config.yaml
d_model: 256
n_experts: 64
d_expert: 64
moe_layers: [1, 2, 3, 4, 5, 6, 7, 8, 9, 10]
routed_scale: 1.73
vocab_size: 3765
norm: "rmsnorm"
tie_embeddings: true
train_tokens: 403500000
dataset: "wikipedia_en"
Below are experts of layer 7 (counted from 0) of a mixture-of-experts language model. Rows are named router (the router's row for the expert), gate (a neuron's input weights, with its number), up (a neuron's input weights, with its number), down (a neuron's output weights, with its number) and show model dimensions 0-255. Each number is 500 + 50 x the weight over its row's rms, rounded and kept within 0 to 999. Numbers have three digits each.
After each expert's rows: a language model's description of what the expert responds to; "mostly gets" lists some tokens that are sent to it at least half of the time. This comes from a sample of Wikipedia text that the model never trained on.

# expert 6
router:419431452583447453425494521473464520462609542495458562466470455483528508511515605550433438555474610503519478557554434411503524490475533502523482479545540539417457458498464435508413468454553552471537548383566477573468527474455487520534448430460439580450555461598542500572477498497506423373486485526565486460512540482470545526446497394489510490477480397591420498501560539585486513498541575553524531471503455502546515562431589459561584563515502591479434478449523434444553469437491421518478551462441521459439500487486550600490466532545411463473552429578476520521442512534457508455534469549470511457440536433442449592456539541443504507484395424539542535514575398571566511453466442480415490540587577531418509460514447498472550506522411527490519582522497495446526581510464475
gate1:465534499551516525394475516507516514500515515506485541514479510472593557482404553551460472504498515613488444491642499598534451522529551487565508478548527587471420536521489475500489466456514421494447497550534552518476546518539520484519439487498518476462577576498519521493578525482406438450420417602413562441579501539494539410510468387515546501481469453589538586532529480505546557523480522513472578624449432609469545492637569489611454451522432508451428546472469494582543458504447472494498535483467532450584557570468535471387587577505478522636421507482447560484524505489423461429544512541384454487516462498511417516498587510424545499516538443512452489481526511540589468516477529523533578470458557427507508498552530499549520562564448418527559421505574515509467530529472539
up1:464512525520390464440495500419603489494458558436528527500539459411453465475477532410539410479476435469488520524545448489562476483526436488492570513523468614454391525515442565546458467501534554409465505465511432501447462523555530445535502408552476465477531497561515514544439507534520529403602479553500530560504557438468519479489409431510434540444383466511494579461439472526453491427483542500447514493459439568488584483439518572520429405536476455558505572449428544577472442429508552551443557501530570420592447536569585590351466550524576530551479516400431543461525481519498468478504535552454446421560576489496397502502538508501577482558526480520435484455502427568550486523518551455471405467635512485464513483542502454482562529512529420571497462465453494474449506537488445
down1:509430460522552501496599512404492513454495540460439488550494548550503444539505434544514534455507551408461497492504460538459603587436474515523395474492533587460488525443499583413549511530501496515466408475477536513476486546557364551435448498488502566475471535511496488518628429531480553494391479638490429599514452467480447460538484407468480506566409485483515553458502563494540420491441423486542564419484580440424559396486453543447518468548351515394500547466488500555481486464630551502501499470497518422546504484580494379517510467515565550553575495473505497549411420421499416522504481535479484508494522475454587400442512497514502534512436506540511556590471536547572522476502534469544499456534490398463477542450551505581486494540498591438503523477483465544543490510494567
Description: Word-start fragments, table spaces. Spaces before numbers in tables and dates, plus the opening pieces of Latinate words such as c, ext, des, iss, and dis-m.
mostly gets: " c", " ext", " des", " iss", " contin", " occ"

# expert 13
router:534482411455590549414451554497546568599458446515477512499552434473466541454481449392558596491600605493552517555478546478536520433494539515482524458498489595500478453445524605524589447452537513482436484599509484497448502513492473506542447454468495445508522480523593496422535512512467497511555441429559376553463494565567552498468526453550456565489549442466492520434423452437496500536445505431428477442488505509515491416454499504520381482568452464550500575532568528537530464467552441486489514479483466592471461400450389541451546531611393561478479574507557463542594463498459494534407499502459507509491477490560542552537564522484512534504487498518513508529453467469396596550564506459521517556451538453547406375390538545502506469600554441433559514485496555496520450529524594
gate2:570514407530519513506485496452492473433485439566600570533479558516511539489528583468471547516437536497492564570505383582643497555425564460492556446511514488434567449588482496495519438498574540493529587482469455611498425459511569490494550454476492513598507460511423514421497425454475528477497627443510450432436491500496471544444479495481446416516533445364495482548451545444502570506565553501428512539599499519436518436528514592516517488399545496522446520476507493521549549414536386504512404447519473462574541529505397533401597540534553462474495415547510498490479470499492488604490484568512522498551441519487407473540636533540495426428492507499590552499541527457512413529496486539485486551411515514504509464453460458471542551494508497419452510499626482510519563475504557
up2:545502436475459563493478414424508419531541464483505479547654474508561514507497488510375480531448497540445457605520481578473473488477532478422454358478491468541515466500407580485573519536585487451492630516484511516591482523455530458457506505534459488451457477492508506511499550471389454483564479423560508530415521468407483492553428436453520514570554548461524573543480586546479533487556487536426507384544555495424486521487458577534464518465584480467494503494497489513544564422503436598501489467493501598495505562486453500493552555573550448475414447530446504447528446468595548511494505544425507483556419560563448439585531550552523561419507374531489469411580529427509433545524506599508488470511527510490483483493482498490577531492472502394434479416513490404550449443405494
down2:477461462526529498510483545529514519503434497476523529501458453528473464540514514439508457482526565455521488516469480503587506564533476478461478476520402482465537451569532558551557476501464594541495627632439387433480481532464577567522468568455424502521498516515449459547451395541437564500404538454556470465433471448572453521527489544496523456437511600497511420502551640474527518466529486521557557534398590457470462539494386453518470511546556405561528530541455475529481435478523520537469481478515452570367561485447457427493522523486523530483458544485579443457517580428483508541494401488415462528452453562527531430574448513510513479544575517505480607457421478478584509478553448376510491417531541528470404472486467442518466601515431436587452470436516569462478438538483618
Description: First names, name pieces. Common given names and the middle or end pieces of personal surnames, such as David, William, Karl-ov, Hern-and-ez, Rajee-v.
mostly gets: " David", " William", " Michael", " James", " Robert", " Paul"

# expert 10
router:563541472500580481486497556507540472474491475544472490490558437535478478519553420431575414422531552517599561427429512479498497420477565433448503543529449505496537438505408503573491574541500508493462511438541560498497451591522551366489504557563581500568550452570568496565498543505433548564542486502370481486420547482458553574506426555543453507391566521569477528446514471390554436492525486491450535542461486501431455601364409403499476591559563493542523576506587462529447490446557515520472425485538524418478576595569526504527482481409560532410475474551542535525535495458520459478453488532545509508503444495522588465546561424551528479517532536444500540575514443443519485591501410567492454420512581410537552449470551441537542521524519520537497481486425506512528443528510495
gate1:634572494554493459457544536551540530426500580513478572392426531446574608492457478490526490522425505546560474453496468535461441516495552522499537560576558414503479567557456590532485528458514522467483600411539466595517519456483606524549450574523543535531451516428499506455535568435510489374441439462512531522528510554467540509498519525576522498457470494552531585410559486518536457473492482471539510571511534576461483489529497453552428520471523521527407435474516624506515460459518417532565503571527578434567579540509449515441474520540498505479444496503489408598528503519532572452531516506375408648542460527500469543629505456516445510485483529431534570507463443502515415452472483471505496495504532535471515505456487603545522458597421482474449470489537444421447491446570604
up1:432448496496508458508602519492514518522478455497538535610440518492458541461555534429435492440520417456530520450491468504444426504450539554565538511462420500457445481544570479531441464421489454512492488504422460435529548481551503393497531495525503487551575501494309439472551535477495411468489560445517540488452584568485507497467560468442440455556479481499542542497456503571461547575518435516531575490593558532495509522439543493472550420525504532583478548539585572468457538578510603482431488539555527544443578524520474574448424475389470512586440441438481458487526476494537612507431422450468500487504486594447557526575461481542544497539560413505485519542475442514477457335471445539509538450506465498536472468548515568512454484552498422477403474387542518498534529466521347
down1:508454583521457517523565546542516483462473485529495388544495515485514560535464466443487508514522443519472468498408618548465473490421520506439557505405436420529444556548544519435473562523509428509403465472414575516417518535513582492548512577475449562550561451532503403499472426533567507494495540544548556587363488575535491470474530567516546526506476500568465524462486498538477491487463521604389547501539451520473506432486486564590413491483616414518454492584596494482505484477383480544442504496466531527433486504474516549565611490443467537552448401410528411443501513466364435464473524544482538446598487529476538471472581498479445457462500584529505543465587577497529445448485500467527548497529509483533510477617502463522487505510506382485495516572553434461592523580536542
Description: Transliterated name pieces. Word pieces inside transliterated Arabic, Indian and Slavic names, such as h in Al-Ittihad or Kokrajhar, plus non-Latin bytes and colons after Position.
mostly gets: "ah", "',", "h", " Bh", " Oh", "ā"

# expert 58
router:536525544524453489490490422519533480547311587533475503528566506503509483518408573556378526481539436600566502474456540520586489481507504507408512523489513460518494465475509500511540472503458495499478430539413465510491567496501579455544463516533557523580591440411520347420431472501511439506457492452422467521495463465494414520524483417432501511524557414530499538629501552600468541453429486493502546432515469493553416438532504485512587431502513431505544431458562484520531530537473523452470485491566486522529470498532488458482478495442535505593473555531513413474601480458551542526535449441582458540507403510443536454515522423474444578456532506502490490511452424457469470407565539424477494455563570570430592452537474592485495390515486419478447513510568560492558624492449552
gate54:430527486452543501571615571511543495561497571479482425576448582551571509504572514485417521492586443456470589546519539494593474498429609434485457504582508618487565458475505491542516463511583614497539498498470496590422498471463450486546552439484509517502524493436532529494450529520592520599512498510511583453499503497506561482439480481505511464505457513480568437507488427432579509406488429582601420385525517454524519463481459543510481461532524450426481490473530479547574553511525337428466467503455554518535451456563601549425530540428506532488457516515483514432524515536513426424541552406482377549451533538495489456462590505529555411530475514518505507456544482515515459559497461541583487557491576558485524562472508477520453466508574496549482493594598425600481520531581474
up54:501498575551501550514454548534448573477571403507380563586518574559423446496494456544492465499583465486519470505355473462512494362501542525560612508547552526521397488589552495507463517559553473423437571541563549422527491548506497555524449481579466511428461499491447453454482499521485452441443426475545450492380462469513405506487475448511534502533471567519430436496522502476549520552493478348449438557530548451480476452505467554531429564523490485590522418460526504501536489446430545491478528492493421499549550441440508466527473592540448551533435475524505504548468599467422526540434524502501521404468563505554505551500472564568414509466601504453584509482408489579408387431464511489503526566487524433557493527461460560480473542508440554485454520475495519419497518509543403
down54:434541514549520497537528415578504486504448468497453481468475553504546518458416515524431547461531484491505436557507500440435497412502530539444555407430489416484407490411416542443540546474548476463561559507479475624441526467499493353507392502512465433521545492469569480528541487528486532557486489425517538442482590444455482458477527446479518459580638537510512521493574530442517520525436574495507506422456546417501553484468470493523480576478599483469412539469424423473488487485552530534436475434478512529536474535489436549549471477449534485466457363504634414548523651461489384464515547478470499453408530501533551506576475527503516485512491441495556413496542450493537480499556552494469470473485433521545426440494583467421580461458538470440461516602537562612540482420464487
Description: Verb forms, -ing suffix. The -ing suffix and common verbs, such as writing in reviews, took, make, wrote, plus sentence-initial On and In and per.
mostly gets: " per", " On", "On", " took", " make", "ning"

# expert 62
router:545496482531429483542537408538531404459473467507535464601487527525485474439475591469512482482483491541423442495496548534550548441494541518558461566463510577534419443375538487535445536491496431538457548449526473490422474545529561513522495418504571544471512414560538471489439555394548575397524526430481458449529475578487486532464560429462427502466429533498455527474514512421544502543550547589427404520539499505467478559492505484476459514454419430566460532564370515457467517571443505467513474495573484395482597534518514404423447558410498463439580526611475486528496407434546454478578436615447525445497637579452563494460498422511474534561530478515442524510531491485492557626499602502489526533507468504502436483485478491554427509453458501480488482472459510491499588579423484
gate1:563479493414564587430457525595439533510504515456546514516476501492588535468538507438556504625523549585529545407500512541559397540622444444566474604537517515431436477452491522535472471479528477462532553490524553518510486503484556620475425501488507590459595453514430489472548587521480473503430410484519490525428493580475475527512405445625558524540410495469560496467618574430583630556430493522541616611597435527513484482574435539475464505463457498456483466544511501445530551550535585542568545583504504476512499496505548530457518495548566466521548536525484464512454458493450515551533535587500544554494542492506495603568480448493480565456481575499537463558554485544473530507425528484455421526435495449519465434449585514503500494461490450539526593536497505537437582491545472
up1:421576538567492599424493465503440571533485419503414455500508475545508562484495497530473546554480439482603497468420503468516471496543476497501480491517530557511439557450397564518483446462510470473430452432506477546436448524490464548510467476502563522522529486434497492535593572571432472496495511522520481590456530533578457610500460497512482472529564463405569516338472532446525529552453413476501571547590480527514573536444492523442434522571488457594452558530506444510505521486496612437452449457638520488501456535469530552473493468544488425403450478505454406409546482465525517551508447515511643412462530434394546602532492432545529613487501528444546436422479498492412561514470567543508471573520460491539494504405532464460511522455496490526545617470436520520443552435479504
down1:552566426380534435539432542535514486528470531494469544495533541472508539434472394482601476475511479478482543462483427547588476557544457507457445603467551441486518593459575510426522456519524595536534475481459561470469577531407539462564484487534544576499429428480483568511510488609458434435437423488538436522444484531457434437517469459466597464488499462565443543520575474468568520492510589542517492473529479501555541520501528472539486567561490471482573564483477524478457543463517544547577607406559559516413436462452489467523440550412463471433495461464517487473486506563482519571499468506494549533550509577508495586395443473533621474445487494550404518554440450412411413497484412465501494499427515402537469522605426550505448547520489591451518537520434582488428519436499436
Description: Mid-word pieces, coordinate digits. Mid-word pieces like oc in diocese, isc in Discus, or in motorists, plus digits in coordinates, counts and designations.
mostly gets: "oc", "isc", " gr", " gen", " offic", " Mor"

# expert 47
router:526534484494501533407512506485528408476523518512483542552585497474453545485533472425493499529482460506489572355397493534425355540538456536581503595557555530487444475578515532593515435463530505535508488544499438537423487482462460446506444501438565482476465476460503453485465591530518431579492457520412547441487490475568573445478425420557445502566447497477470503486489518462476483449545499524483547535550524442555555553464542510568477421523478497439494446434409524441370516486501585572450448471500410606491439372463517529487355441508496528477492549574545505537492499551449525363505577459566536460523430562480487577530469477474534367495596466581463482440461445483522475566497544514491482546512476488489466564539480451457462407452479438589478490426449528500534490535584507
gate1:511480568424539504489583473616524445495513524501462482450471426424585591490466592509560544467502571652513655536535463577549412557593414469471533520532508491461448566506427496485524470458515500398505570502537460488490599458412553569467495526500537543503487609478456451474530558535495443487504459484508541507535494509477486431442490404626528532467397417539553674492587438409517592513446532480556455539509458494527466447559546500472438482488489493492581491562492566495510557448557457463500511549499428568505473459421458582509505564501460528566458529466521513528584502489516584406496486477506566478539520572480537429579467511478523542481526547602557439519529518520484427492469572510471471489444457544480515562554575551556556481505529472500483485512519446468585488500529573
up1:573553500475521397545567527528512538536477519468547537427538483489544551478526577488521488557499529419470568446449526502519460499597410476451551418490442531563485517486498515553463499530429513532493475489551570441587486482540495422384535540473602507448570476425483567477516454440490465516570503422467502567460598478478524575523489524412435630535431485453580556491413555573538536486639508477491437540525553493521560503504509484450502483562485429611593508516458501509433558586475450505484469465576595571547492510509517620509557523531518541503527445432498422399499426529528497436504537409540497534507500570468428540465486451542592418442543513495474444413528423505487463378459518538500437429566504487451462527413460535436470520543458519514522504442505424562551440551418491
down1:482463618518522474413552557519477569579505516521516504493483485601514535489387587460593522538589552425498567504424554521520401480525495382480575496408450486468510544390494515442499486610494430512464504585608544553509469525476497432454538449491623467497509572552473480528524489487473532485528464573454431546446454560543516548429487539574486588483495515466457530426463590459531417501494519577536490515460494540567483501481583485483507499490452516544531485454507432551499536506486512502540487503500541523475537494515534614552506458506457450529534401517484445474441568512526467504528557411441446487523366379566487490619422472512639429514517503495555454507463476583451594455567430478430490512463503420486550535498511444431506505420574503491442465609504465507502518502589510
Description: Mid-word consonant pieces. Single letters and short pieces deep inside words after a first syllable, such as Withdrew, citizens, vocoder, plus er, it, d.
mostly gets: "d", " med", "it", " father", " var", " cer"

# expert 15
router:516513485550469566461504393405452507439557586574507502479546438490452473595486469371458475611555495502545449549434571475521553506445510514499591383597400538579546528467495529491549545553530500545426496553515513570534456506474501545541524495548495455547426506530527554494562536505553514512592380476520533490569458537538462407533526493507471542554476524542523530377510457409505409468415435416447535436481537474548558507516590500438493506562479436569655510527518504526462558478498535513509412499564468528519572501514562543535536527584484526463496509519447465539510455466576386474471493500541492561489510412554582458613519528458499537473487425488462433518502439514521501531595467570476435489518571510531477418505513555410538520484524512428557456604493476446412486467544565
gate0:545459566559548441479542383510484540534620591397498502507577593469521574519515484425439497462508512532512523455502540435427435514537536463502553544459490460480562519532537585540587483595482512496501495487435436464490444547491493487547501452492497552494518488544501443468502542522486420433493484540485531486437578518540560490499492541516572491420462600480556545515541557601478448510478497431417553425468423423514565509575607468522526459504527562500442581562437478521567496585471453504515521444429444464501428417403458543514502457447510369535529530515456555497445499503537544529467493512456434522587515625475534473443483491526493534412539488415451504470495481521523576496477415475473476489501609467462557416492474587484444565520496595512650511519544352527485524535514610
up0:461425575483494469544494571498469571520547560569510516457578506589494545478467502565493499586580475472538509551548460482500493539509536429537550523554549427495490521471487589427429531490544531535447660507463605481548449572544597548668490557554463460535455443555560483466459519580508508490472462500429514495515573467529478538526540480575568513552544492446431540537494508404426509489496571573476441567498462442548513572515592475599526510566578460549501439500507541481436480483499439401408470496434481515508419449542502506513502477525548469433655497542479527510475487452504460577495471500519421440485514466437508425543470582502533516474550494464413585495611552463579503504593455491602545455498495490497459473542522530513425539518498549413503480485377574484414445477479529
down0:454547564524543490407570457509526483498493509576451494521460488566455434505481473559506489465534441504481506452537539527504546536385471480507511581464501444522382424404439500537516566539446531496543475456472566495577623466493519523470496550572452464497447584442543562468464545484438570549522534447438466551531457543567454452410456485463425559531543441565476455476442466507437542424455519484491461520523529536539538536615474545497524544558599466485458539500662551569516457512451578508521502487558548498455492492580520405468391525510502646508504526566572350507477501528452404524482462422499536524468510529555494528427484559549629449462512483522481501477449528478446506554498473393516453473433525475512571423595489511549542490598456449476408474403447528534442517506473481
Description: Place-name word endings. Final piece of place, club and company names, plus sentence-final periods, such as Cincinn-ati, Hotsp-ur, Turk-ey, -ford, -shire.
mostly gets: ".\"", "ford", " California", "\".", " JPL", " London"

# expert 60
router:462544509486411540511502493420494398371518444493483481480420443505427447535533462570481562505553500460539469438488551483560504404606426411491448531444487456555446462388535451547489496486539512451541486457425376515389523454507494488498486452539549458463402465540434509445500570550599525446425477573440485449548534554449555572548611499561447535516494466479551555540544396404504470513480400498480530528506572526549456529525417515455465420355467526512450490465474526454534439439495486511496456543555469450494449513521557511490569475514498481492508458503385509495539554429469596454598524493523528537563395499555450459500427463459460431549483430489509513544520541514496437469476574542460547491505437551504506441435527483493531440456507484442455543528526602604478606441545500
gate1:588435553430574491492557558508492463441528547555499520512435514479455507505557487522494433466461551491540449558559456449477545492505466443535501582504580520424451525617469452483469452455429414515530462386545521503538497494501509475481482519502513505514493389479488557533531494408325511424516487481440510450528472492516491453534527410536580522501416495506536587469569473514533573487560484520646487540460508586543499419534566503584405496523512410488523508404452497476436502472405492504563515557430449466525542505461517542492520445508473517553572557403458422548364531484515490534499537428442530470548527533527379418454437412459379384503473508555523456549471530535446496399555438537571540482557504542500471517435465446427458488467513505472531507610550449460558493483532498
up1:481497452551403451577462482528510532531496416444480581416528486373584484442498463524391563554506511534471485488449449533573537453505522613486491495521462563515453494459499583570426428467572577498507489605528474462480451493564492554511397529548509491522510557489454444504507462440508488552458532458580475436493481472379477575425424592518359487503496503517512412594504498508487499526528501458403582487581499426537510554510532524418493515473545480536450547489595464493514524545562501496431536542548443534521471543520519573491454523596382514450470477469512450547516458501535462515469503537503466538474442522525538535463603566485534627532520525460687356448473517511464521490440547497438523552502453536557432529473520493497556552531512460572513592420520494516440555553470494
down1:409467482434531524629472431478464519497424459455497533515525564622529489462551428433463580509559473580485501544561518465516477540451591464575535514446545468522492530577441527426419533533508531496581541424451414521600451428504443573524568471541517442499558534493513549439418452425509537531594491496490593376529520575528570533500543467504369564475476491542544495458576544517585513571417522545535444568512471455546451513548555514510534491508572494389421391508460542499450524523572509584487527479383483549524534471452523441532449468453412470470497454482470484490380505443443524537448505460520498438518530489490498608469526510526532494375438530519536476500422456493499498488491558454592394456433514435516540541504533479496520430481484479387435485503473518535521457521523555
Description: Copulas and passive verbs. Forms of be, as, and past-participle endings in passive or descriptive clauses, such as was located, is classified as, were developed.
mostly gets: " was", " is", " used", " being", " been", " located"

# expert 42
router:438604529478471540503498497423437491458468485425419422539502522531588526510450455589566526553500614453593480607552504490430455449545487490460526434498430476485544469431401542561552550446506488504512459599542419483489505551526483480447482504518403520569402486507462470439482514453479487437441455465549447545460530451510511444532443564517533515481506473574522477486547379464464542510522543368602574515555490485517489456448500533403511522489536542519613451537557506570526455523439500465424404542451538478523406477545500502529570612545529534510497462466459500416469531575430462441523563483451547516497514538565579594551525434403534528431466483526513462478471517501467445557463431398487544517507446433504579523442544466494588475489584593479526484458390543503411437486459498
gate1:623493526483481474388539456527560579470520562536506529433418522510565519606583513479466518480543522624559469386500459547530532515495542432549505555523503457517468492553492458483473404340524441568527519527478530366452547454477533486419527548498469602511476410447421549453569430475466440508453496520560544523517483584434533404468433405503541407428506490456432580474553507539434545495479404543567514460513543545507452412510475500484469410416530471542456516564506491540579487473488503521508483531470474492548577530515472469511520539500570505480519558552446547499501527432494489450456586563457462497514435528520368460537508475518441415507438593613470471570478459530524453419480472517556543464486442497499550553476555498579446509549476473477553522489463484528599558550572560
up1:434540455586497468501562409446504545540479437476539521534473495455383509483511446523423514582453527478533640482565460416445483516514435472516472493550457511534413571473509543494489426483483530519542541545469507621489434468476452486542510524560534586484508473470435580424470509472462551476515481532527580524464559446614564647489576549544543548459447467549494547497473463519464469420595548428475471559555610497431518532436519525506555517423461571573520565504467362472378518458555549487482526560584578542472476489550554545435476514523381528469486433470477469421440433488449580559577431526519516440544499500463559624496487455538530434523518426507489437526431483532480535473484522423437495562521474506535476457497478632534485522438462540485464488470543459452506530535549460
down1:547516570460523585619504519503448492636506399486521474465411488518486471531505548458444580404575465553442528444565483568500531583488481521428507550490597483467551467572524527470456533517581504583620540494466508472557486473491531516542486436503455335539553458470571552590503518519568517522506491512472471548568470542509502527469506449488475457554468536474534433506604551586524545479459518512541508525374479425536555520514525522403533508577480583522508610392423457445493496600532530508434537486495552540500510481468491550532456485510441425577511509507434416511442520564511471579525481471508531430466499519571510546529530575513526507466429485524542507466515480584421502552502536456556421502493451445490607576440495544478484445576485487550512445392528431548526619407458448
Description: Prepositions in narrative. Prepositions and conjunctions starting time or place phrases in biography and history prose, such as in 2009, from 1937, until, during.
mostly gets: " until", " during", " where", " against", " after", " from"

# expert 7
router:434433494458431476493531426421489423560517559579444562400459589421519493489455505584467482416499620568545470566551474592489549478468419493432437478523497507522566444410484570482518469463514459431517477476470510471439440467551580553530577522448525520457467466467560576481481564577569526484474467477501515455508494496530523538457395403505457571511437450459571482524536504472622473504489500435472511540573564566544470519478521471462421431425539542569501638384535495496486434444516416594568494533479508506517544471487541514416472494542490568536471515441520547597491562446530526551507467516515458507462513477619450451504525492550485435527501375512481535587488548484522426463529536536463529498582524490520598482413501547578518520463548537465547426572450463490548553397428468
gate0:418493443415547525499482481580517403537543527387441499455482430445507445445470520402608519501515571523457612559515521481386572521483459562548592559504515526501531556611483548516482552400500510478455499442514449579525441550494546403548536460502500478458647445467537532542454485526491487499436430517442486545460518526450518509425523479390512430483569415540409499475613541574544518459596482503479548459545467481524497544554536459425453574539589475550509397555515454461521454408539505469493482548499469495565491491471463546523518468562433480512552490515405549537516480467519408491395497489480496432564554575463501479565569523457409482493531457494419480436454462452434489495448450507548570521450496501502537500527476455419454549590570514586514539566487473445561579517468541
up0:458433461443522529473479456542470518437586493467510509507472389565457493480433467446546513492476501598438531448504485504500594438458396465581543596533469557557510528624455451453468579492487478464470500465585547458416407505518615512486473503529474542563501529562516460524462481532512453546469526401465471577449511449447534511475520538433479513536534428508482556446530521573478435504471502469452604516505477566512455521592562503554499542487590515542535469554439484431490426354590442571516489592515410515595535467491507576588453494496518486508562599463503640536504485546496432504394449501477546411551551480477504536522488486498412506554487461506434476488563522456405550480455445438618557428468443505549583517536457417497526564503498484531447482513425536456520465580530544
down0:545506393476487543485576552518490537466535499465426485517435429492428508472418549472527489438552399542594547503466521471470612532516507534526500507508578504492528422451507469464512530464525483446480516456488555493418447471601541482484591449453526553509477436423464475486492451599554457444395448553581464540499505390480514515540558501573481422542467496494590577609595578582474457473449494565402498549555487442519388500613586492545520426557507509534482505512491482502519559455529385583542423483550483419506502521549468566483418491574545455495487533445499477459500590543499507548445414416516471616565468537450514434547441510418462569601447439403498528528447515546580501494487540484492499520475481491444505551507595510520559496497484512446377528581488505539454530516492485
Description: Verbs and adverb endings. Copulas and auxiliaries after a subject, plus -ly adverb endings and also, well, being, such as was, is, polit-ically, ann-ually.
mostly gets: " also", " was", " well", " being", " would", "ically"

# expert 33
router:521472511425471500517580501363539488512489385500415491425471436434442414544486473443527512485558594622504440479459560445460550464460544435403504451482423571538482598489589488493600482576543600539534552499432516489518448456537488508424500378533508475571406469589547539564502560514464534447591445513478514513525531566480486451498548496467577606562461526396486514396520492486454496519497512407462524471511500588468474414475437504467457561543466459562601509448534445556488502599475437448494468503471489558416484551410427534443503493512495526436531442521518508475485430399576446535494473572515556547538483409509545529547501491483523452470469427484517498511461485530582482536527472565468470498534501457647444532527470542456464465563529456450473518464444489514478579515489573
gate1:513548467501496355508576505462546530467564519471515555475483496450551515489407439501468467463515520597510458513501585502540586484505518495554526553477480445480513533616465523522488494429513500538484521512561578496438484455463505544512512519500440548480468493509522547454484471452512464503531482576477502471458458513472544419430451461577516609592339373548556619474484543452471519476559355556472544588482412394424526471532506544529449530492516546505515425513479520532539471524571528544519484653465447538482539516410478496538509521433506581464495553497544532432599405455622489532478513457441531505484526598516527479510678476419475516375467499461451496457576512467436454530446477519506476516582388469437458491524413547488493533470517500492517450513510576535522499517508547
up1:531526502500448431589485575478503514491486544505528497528557508426535450441426477482471498522442446554495496504404462452520509458552494498471510529491530549480450492545517568575460517416442550601524556450534461608462542449500529558436553507522511510487463607501519486506438504436531484440523440494487538533461503505457520550514451532570456602498489412426489483563491551541579481586548460432432508555512537413490521538447512558505581509463554515482526541413561487564535503543558528562449551532507563442535434508416534563509503548433496525415559450524538413469512473572622579502439403552485522445511525501460526591454602514441594404498536473471434432421594456478423579495500529543572460520615459480380485485406547444467440461467452454517543481487429581456416421576522405
down1:470463426520559495509518550485508517424573488528517556423484434533496430470531478603547516497545604568562532506518428454462561506532572463546443447408504611491504478472460402478583425488467632557499522488571422510528443461479512468479513433529504523539554493612548562530394506543535502439618409542569546512547569416530536527530560471467456551470505496597434476493492518465457480635497486452483521539475549490521499494547515444475544505515462514455535404445433487467534393549540566452435419507540515524487350472553458471491442477424432506498478448510564555506526509523542454466533546556580523452437503548419526448420468551514501496464495454430485534479444454516575519471334590509427509448526552546459444507488523530406472518459470538471514529548596490520512588481478475
Description: Foreign name syllables. Middle or final vowel-bearing pieces of non-English personal and place names, such as Pabl-o, Gand-hi, Sach-in, Serp-uk-hov.
mostly gets: "ara", "ić", "ka", "va", "ura", "ki"

# expert 53
router:480540496487451491530574499417494409446474559548590577509448461544553602438527467462470575506494522497522373481428549579526556544560508568581530412435580534470492461498451481550382444516534404450449505500489485545539561479564491588499512399461489604455558439561512597510397484515562519531521478507596620551471513505509491481495517444489571481488556451529468464464486516385494535365568525528494553472459448498529561451543511498462529487489527473468514545575484494480526521428538526529483458572565469439474556453553522476543466488595503599527569568577437512413460539539559446486508497542467577440504520463448397534538472466555527554557445580455463436507511429441532476461513450509552451479479457477459416534466557532542517558437482538631517441505470474464473406561557475
gate0:658560537410506564474505428462504502503515498524482505466484443445482486552473559532527423526474504490579467530554482436536507524507428482477476486554499536566487523552523601456554506527430513484472413493383438554451529546485494447565485507448523517435523431514476425461455564512521503487527546571580502625415500568492509494424569525515473470420492501549477525590593420496457461458575532434449578435532458422439578572571515540510506565499464471496497442495475505464466493481583443492454570554516483488471502524435475496428486426549568515530469527471559536555390519550569520494444379548541598425692529517546555601467544518573487497456526537459455465516436446543473551548557500578479513487513505445526560417473458521428480611554428513480560542504495478460527411515426468
up0:507513579477444457447406592549428498488512536538689475452536450565496552451521396488513514503466428536571468544507527459596565460479425428531480490578424435528458511508481524452424464496451400489454574517416561541530528539510555503565464521514471495526499490512501413466522485550557504500454600438504455575480470503431611553536470437437473522475604495472492507543426472388387470499457551447438541481486462532535504474493553567521440562571480442544570482515473494511465469417563509512436573540438461503497509436570550569593484474512464542504484491506555481465478488519489444525498457562454487497544525513615503449532492577435536569521513606509464526490586436514530488540520496582524436433442458528446552465603599456544462508519446460459490484388525566571461385516452523
down0:401526529454540540467511382492545544485554481619485517470510630511439432479502489580530472526500516478516489434554506488500471521488532446520461486511409455537468621546588567490533492538491414576556388540543422440520414485491496401515545509592564442493481417502463456531541477499567508513505471474495523504499543469506535560451550443571505495592466534444483568469487396517454470538489468562496504545522492472594550424581492388487514464477490576588456426451404472462438502567548531405399622466479492470456545444472525564490431483484469560580457456534602486515531436584503596497407502500567573456515526506526503604552428432557520511500497510566461439528565469473421404521560492548431454440480471504480489452570519482531452487483431522542531550489548465466409541519510546
Description: Latinate word stems. Middle stems of Latinate words before suffixes like ation or ion, such as religion, intrigue, favor, plus con, Tr, president.
mostly gets: " con", " Tr", "ument", " Con", " tr", " president"